config.toml
moe_layers = [0, 1, 2, 3, 4, 5, 6, 7, 8, 9, 10, 11]
normalize_top_k = true
train_tokens = 339600000
Below are experts of layer 2 (counted from 0) of a mixture-of-experts language model. Rows are named router (the router's row for the expert), gate (a neuron's input weights, with its number), up (a neuron's input weights, with its number) and show model dimensions 0-159. Each number is 128 + 32 x the weight over its row's rms, rounded and kept within 0 to 255. Numbers have three digits each.
After each expert's rows: a language model's description of what the expert responds to. This comes from a sample of Wikipedia text that the model never trained on.

# expert 50
router:218103097125136023072124135127194128056169165135137127179146164194119066126162097118122089117084123095128159121132094125141117221086122115080115083153111140103148118126127158097166154177116140119114097123161089127107133172110081060108116175144126131133167116116137144146167097126117119149151121103136138092135159164151130164166137067082125147152117185137104118094098062135135172117115119095151148112123090110166181150103083103161151068169158181133144141143110134159129113086144190
gate0:176117088148111025106135181145132178083087144127171091120173192086162096110134096069099133109086126104100078151174133163114093104096150135119096121131119146109115148137136154128122084149127102115135132080148097105182111116144102160173152136129076105174120194093188147151142096098085148101106083103094151100089202148160106140078145076149084157131091187143105095153110139163138125158090175124124081065148061107145147153130116096118089071124150174119128179160106140121115111155164160
up0:112107090175155085098083105152137118148089141198181141163126173112185079083094127111105079093145164072147097081104135112094070199133168140113112138130147122119171141122127189108139121160088121168163096122113109149105150109193058137142114093167148069104108174087164148177074112155193136155125116103159148122113220076108168134101170118101128127139108109158186098156139124066082117130132148148165130105146158086130139146111095068141115103090100125113064091156099145147120150144140126
gate1:113137090115111101141143084144117078112111093126188141184151149097150085087148164126123150161105147105169173140146096107129112204095155173121121169169100160176137117143073145145101126106115121130149144099102045096123204110106138121077124083192122191170148101121097070161091102167079188162140126082114147096149179160114166074139140089101148120059090108166123111115147135115134096121068163123112115142107074134173118126134092085147107127130130173091134138089213141141171092102170117
up1:090148177082165169130153140157150145200115188101114145071089154104117132158112126102113135152148119164150125160110169141110184110124113156094154132110128130075124137104083151166075136163108195092107096123096117164129166083120134144113093147131095164128158128108170142072188146188117094105139206170177139158089083120179109087074103107137139159164139117154138162080123119097164191203127123151116125162190105149125121106170052133110164089140106102151148126158166147108184054108149132
It responds to: Modals and auxiliaries. Modal and auxiliary verbs and infinitive to, such as should, may, will, did, can, would, not, in explanatory prose.

# expert 45
router:140150106132091097131114058122180105085103127163130107157094128138104121143114089079098112089093071137121154157138185117105112151088138092146156170117103118092176113079137141144115107194098144145075162087135128139150180175099154127136149153124102052124190124133160197075172172161108177144114102165078110101116162167118139153139082076076122175134169164167106100053110119134130167109109127131149147097116114085179121157152119173129151129079142157070121166100162144163210146122146184
gate0:146170138109084101128136132136155091135085132139157117161152124106167123150082158098093112146060088099138090091137139131135112106098099168123087160096126122119122104118071089123161122133118138163156145119150092070153114127092182131133164127113103124135129197164132184094182181132088173154112166160084172091152108152078088207145100158126144155109153162124110123058150134133180116114069122138155202037098084115216105065156189159115148141121128127106155157098102125159179160147164115
up0:071182095157101151150149139120160138182089155092122146112130099105197164168130123075082082095144115196125119033108129091079137151137130167147102113131186161058120158079126120121196089101099186089124135129167144129120075145145146169095131138154147105134144150118146127111142202108140165179142241143166134116153136110113102098126089107080077145096170174108115108145121150118101130141104125152184135159097102115129126172132153049149182153125122173099148123119141108136110102163150131
gate1:133180121124128105132107142118255121101146136091114087126109131100169124118120129151088083102131086091139190143124126100146087151068117196136070122142171098197097151138120174103113131147146151078114122104125107126147158167132098146139162124128085115161155135079139180149159175106074142090128072159123135119105132153120137164125173149148089201116171170099134070115153120129078170099094131169127113103130114155175124082106136091127200057188171156070154145150108103152158135092149119
up1:167132146139079152083140193151179092199131149147096129116084122126091144130175140153127074155067070180135140164105136102124060115120148166138152081125096093143145096145110169199128113102174134160149127131115207128152116087144145134101092106122130108115138133111090089129179082091152191095097147129145121118120074113100123123116131200154081124172092167131098104207165101101083134124131160083048182160110110107154190093146188157114141159171086143126125127118130145138117143075147117
It responds to: Name and word starts. First names and opening pieces of proper nouns or words after the, of, by, such as Christ, James, Car(abidae), Lan(caster).

# expert 52
router:151152098112173083094106031089116125133173160173138141125118118110124094109086031144146122104131142152059116109204167159071129194130209143143129082150115127129173191132152124143141093097113083126137128104137184106160128108125148107070128153120083119120148162136118180068143117154150116187128125139040140130079145163115164118149117125114121129183208129125122184091122124119098127152179158141158085119110136083107128073087111149158111148086124119134134142066131124104143147124080114
gate2:096080138104117072099169125100096105171130196136113064105077128131116149151142124109188136104121157110107169120164137150114036172117118085135118097123143134105124222091122085092146071119156159120178128135091189102112206146158139151141099132119136106167094137113099113136125139144170127149122157103090141138150168172169146120140125104125111136162158113077139060074143128133105078189148158077105140164117145093043137163126120116117109138049091085100080100100173120131105189130123153
up2:107123116117153154095107128145140151104053072085143092050123145131171125139153041191106114127127085168138080100115077096116118174110143179067117163149152162070192091158109158127113173102099110138109159138104145118178108188150121072130149146102155178131150145120080123076149122113115060148143152124119161133071146149162096106121127190197097115141190130145130162172075110089133129105174116157129139162110081084144131143127053132152136091143150105103161168172151115106114132168127113
gate3:117207151098105125084124180108094166063139084160099183145130165157097095077188153100143130117113099174200086099103104164102132142146132137148097130133108177188047105141116162133126152187126149151128135149124115140126135109114106137130102071187085160111083154125123070165133109160069152059188156109139117122055137126170161096102070117082177167128169084110104117152115175147141108142102168103116133133167173161132102108105112103097198158106106177140123102130104099145115157121147142
up3:104096098143120087108106107123173111151133115104099129103151083132163115148116104089162137134181096118082103108136099149122163143152117065030146142120156065110084140133079098095126112150117094152144126036112154138129127095095116105134161178134127099141176061072057178122092039070158100122166185106105182084175151101133126159121125165142091139151130165174139162157082167140144219115147139077158086134144129113146117079148089108134163113133146106160168115152142139117127140114078126
It responds to: American place names. Place and institution name parts, especially after United, New or South, such as States, York, County, City, -ton, -ville.

# expert 14
router:211185073134161150164099128140116134063121144210150145149142077142132128118136068078109156153093150108168159130198187124105173151105148071113142086171093082115153133135106115169126142160119114098108182091077125073112149137119162143112136115091140072143117110131173116114143114111149181189142083141124124110111160143093094132171128115096197143136174150094130125144111103156160091111121102128100120110090070094228083107175123121103173105122114103103114152084187140090150118082149115
gate0:129130098144137150091099175109133090134119126148124113121157189117085099103143125116075128137115105092094166183160127124114148167144121164101133081071150121096093056144131177148123145168151163144106101145191075105102104154098159171116088150151133127150071072163108154154108075144122218119120121190138179126087133128195109102150121102078160206167064137125176153132144079084130161062143156092112147150167143183128088166143114130167124083080159123112149145119064113179141092111146130
up0:108186134159118168123129170093080076153126100102079098157124082119116102178093087137096104152081076125112105162125123143184131082167082126066108180137136139087140110137115166103163112095121074091128065097082119099163139109147210130140163132058120131132150150114084161072194076128152067122120133172168124146188129142158117136162086138142078123097114123132118141104123119100088115113092088177127180112124116135114135121126106132119113171223113178116164173175097121120194139133166106
gate1:184178114117152168132100135163120107080128154157143171149177115153088121135130106113103172147120149130163174096227176141124144136110184131151116106196129126113162140194125081133107124122170128080129117066082086051089122102141132161107119122110156099111096061181163136141114098146139148181172084146134109103124185153100085122185155128124158138121110146124168098169102067141148108147123146176109122125110050139148082108157126070118174123136094111110162069091184129152149062129132100
up1:160155142128137097145041085120109088073128154177136099121113132149096145158164090112092108106133189163146140104171162151142179184109143125143167128198095123118152152161110109157088116142166176087074129068114129132123149119067064157081108179120125090121105092122155130069110110157128135187151138137106092040104176184110043101162118129131113142126144104146145075116080117092129128186177089166136120172163147094134101109139119099125167102126133143103128114069168101119161102116070101
It responds to: Capital-letter fragments. Capital letters and initialisms at word starts, often after a newline, parenthesis or quote, such as MS 42, MP, U.S.

# expert 8
router:183136152122173087100108045061129165119146083169121084196131157125126130155122100146173144144084097146050174142182169117097107129101144134142118170182102096092120164121140133120170169095096159123096089088151135124124135140079111115081111158133107104160181133097073176154167138159126105200163102177062104118118140166109112120124162109136161160137203114103099130091082110134150122123143100139164155083075093153149118093066109191166136140151135124143145166092128115152164135054131126
gate1:097114181187169132115154110085114106066134097129135086173122174114106090153113098140118173091099112155036141122100125142117089103104101163138125142172141167117142166068103174096141139071123131162116086142140128138117113081137120131111137139133105080123158158153107167120178131173131069147080171139167144108149170113130130117131142171142169099125167135107081075152149107119137078121140126151186138115113157191092134069152141204113081122118135179194160205080123171158134138095195062
up1:123176114105158091173109109140199163127142055126109089118202124102106158120114088088166104097125112103080170138128141108170114082080114159114155136138078129073156129129161099066117172096150133159143150134169127099158122108163118097107141165148078109144129100134116207162143096104195107160145130167108145164164133095107134171084122143180082118100114130123128195113117086155092118170177126101213076081137048116130152150077091114129165188080159124158114148136161155128131099145090130
gate2:113177110155104140143113132114170134073128142097135119142146172100134159155143114107170146066133150101143168158122119155082116101161148160139053152051159111185134133153043152147100162121086123080080123123140139118204177129113163144134161120077142130132185111182124165154091147115156170137161155144118158122145151123126135115076116128058161162125101123108107116140121100133103118104086122159129029137096109190167065128105116112116109072108139207084166153150112117128193115073174173
up2:159112120139185155085127114104131147135090102109153143123143116108126169066094079136160130152168156153121100079194134134172128106121190099115109072142128138070158132098146140111103114070150161113165129123114150133119151151144086071165095127158110181135103124178125140109167101133156049132107131141153118134123123124109146156151197222183126079111165119109098152148182151131154098096204075170146143127137140087081214151095110104177097123157086103139142113127121170113139157114033082
It responds to: Plural and group nouns. Plural endings and nouns for groups of people or media, such as women, Americans, members, film, music, and final word-piece endings.

# expert 12
router:108141170134096101107106093124161122114165120128128114115059125119184112112105077147172120138103103082137149191142127132145181153085127098136109138196089153108112097084108151116095134181120199117096168066098113141111165198076130129121143155065103105116175113104147153070175113132133157120142099109104121105082157147116076154126179143084149191160194184166110204087119108135161158114178129093150102111133130121133133125179124149125200076110084157058138163126134152181142126139083145
gate0:141154140090125136164118107113168177101134143165137171114158133102111124143123207094087094136135160087090163147159132115140193138077165062103065135096094156119112114148137102100127161120120095099087164105135149195120173093130140076107102073136175154117092178124076096122179116150138132160084068072138136110130139105121137132193175125166183112126110168145137169145139062097143206170109088086140099095110091125080149109123158107118116085060096153156130147105112101145126102182055122
up0:106105118162105082106113146162172074097093160152125125124135139102147132116160114150148119094150137091179145107091110136120103086111066107112169136141148111125176088137176139180096120104154096050163144088118160125089115112136144157142118140127145101119103134176165121202137173098176074110216088144147104182141118143119139089154130135114197121140179053051158142065117111147124103072152123104147088127187141206143131135083098082132115132197110137125141131072185117187140092127142140
gate1:097134154111054119088180143124119179138157155083168125143055140082170131126107089152083128095055137096082116184120129143139129077068131165086123127147085156111112110116100119085120105173114162138147103110127118156093112117114121154122139163078136134127171163148112135115159134058121105076170133093118166110081100144088113164144145127102174163164192158128141187095129114133149118128125200160106085060123131152156069101179072119106129094118104161044126119168061166155096105115092149
up1:090166221142094074123180126173127096151117162079182121122135132109118157080155138122097133159188168099169144185112140115146123155085202112096087128175140183088067101124077119134157142076124179162120110090097114094139163178165105127149139086126113160074186173153085148096109123090123183093088162104149122156081083088127084098100102158056125100162131152159185151119098124134113165122110152127145118130099101108107104106185110113114167145122147103061139128122141127164171136147130100
It responds to: Word-initial pieces. Lowercase or capitalized word-starting pieces after articles, such as arr, cl, res, dis, dr, beginning words like arrangement, drummer, Sacramento.

# expert 44
router:132139088140146103090099085118165119068144136172129116199112143143176153171122070071166090130113134075104133110152107090098112155103102088127135106157074103096177121067183116159129144132042163146105104107110135130157141153069154111104140164078083089167164137104163158143137140104090107141115065155090133119150159182128159127110160149127112111133146151163113166087085122136104181110255079104140176106113080138111135122117114170154156115146115158144149146121160135170155143121111162
gate0:108115106156132138139135168148105118113125177163100117130123122115156161159094116120116141105140167064148122079156104170108098140117140102108073119187142110112168088077098129173097157164025091148121133137118115156173108158107136066116068093066100106115147129155168097110053152147055119125146089136197162158198159174160080124118148199116115111131124156140139162082137135155084164074175103152120165125098082156100171126133138190142159110060128126188127121156150138134138116124070135
up0:171133139074093064119145154144188148159111124144118146119174128146131101110090167125097174112135107168105132151137118126162156066147115134152135126103100129123112117118121161097131110139095107128158214149195184139037132235132133128110169076149115152096091103103127104161190168160110133122141136130105097158135124126167118177165157097125125222126096147051144087123167084185173101135098136058149139134137088131152098170108129135089120144120177139122128136095118145101046176112133149
gate1:068098131144100181072122122141084153032173161134121116122115101119178143179132136155128180136132071095156180091139077075170080110147109112119114141127121123130150157109157129097169105119133124098121081134095098155160097150175132143133151130161078143186217143121145179180137102112158142159096164069147133147139144125094133082143125182198092084094122082062111115185098099104110140128117153147177064123178083157105099157144125147160187100153135142107152073132162115135159124097133133
up1:128165139175110113129181167120143140066199057128146096081151106146065085095123118143098144137143220125141157134076160175134133137126119193125151143101126144150108130143083186114134169152141114117093177107135103122138135146088184121101099123092089164084070120142113109114075074164123136137137116154150101092106135090108155078117126124085151130160129135143076058130168144211126102152059154094135140125144128146117084115191136070092160134125151078121115147066139133141171178118181083
It responds to: Month names in dates. Month names in dates, especially in sports result tables and birth dates, such as 9 May 1994 and 15 October 1976.

# expert 27
router:121171160142124101125067077103167117114092140136122139148103099085161131144074065094124095148121112101134123094141094170061153155094135148137111114213135062083163122103177139169145168118068158141116141107131087106158117149110141100103125131128116113122183121107118177138142158118141118171127047158093124119088156155068123186161109135125151137133147185154117186102101080152105163111238131158158133128090101123113149143112126224147170084126134090119160171100121091176167149132133180
gate1:161165167176151181089089051092094150136120165196086120137116113121138118125130122116162109154116076138152125099121165148118112103103106158106077149137144151104153127176129165124113199111143146095120182127093138125139142022126119098103126084069055154087163113157186162084171157129140091203113097098157139123086166146111125099111156208159173160114181149167189158157148148198129136065104169146098116131116153134097150106126090101119168129166114108117086108126143110093148140121126150
up1:086098136074122156117143161109135134106134115105085171112117069098168160075128173154147100130116130168114104131084143130115131091096067160077100119161128152072124145148142100167124141147177121079154139136126113130116157123156208114147104123168139128163162083133055119137131095111184110134122092088131170168107118154144062151138174151205128159086099149123114109171172102122146125125171137158158152218121104080099183144093129168115130074138112098182137088162149121051082165170051120
gate2:142125122097167094158141063125162134074091116104162148147128052110148077138089083121145111185146113090148090086134101154110103110137146092177065167121166106074073119127180187108164147054113165149152094080106118116166142176095152138183149109147141129132145120120173115125131144172143138111138129145130117135146110105129124167131134113112133059127166103130131132035112087183133183147152196151067144096132135141146184092155123182154120103054145103134169174148167104169111169075117135
up2:121152155115153084184140103117165117069155092113157173138128104176180153128078120100121174158143159095130117078090140119167088129160090150086110079098168114104119138177146104130128184112121111203142132125073091108166139163131121126102166102137160097110189105106124173110092120113095128090120093168121095185131094086126136101082224123080137094154121078138103171053107171109165146138141167171121096158094098187141121085138125136091195136113092101152083069092143118149121169077124122
It responds to: Name beginnings in lists. First pieces of proper names and titles in lists, casts and tables, such as New(by), Grand(perret), Bas, Peter, Railway.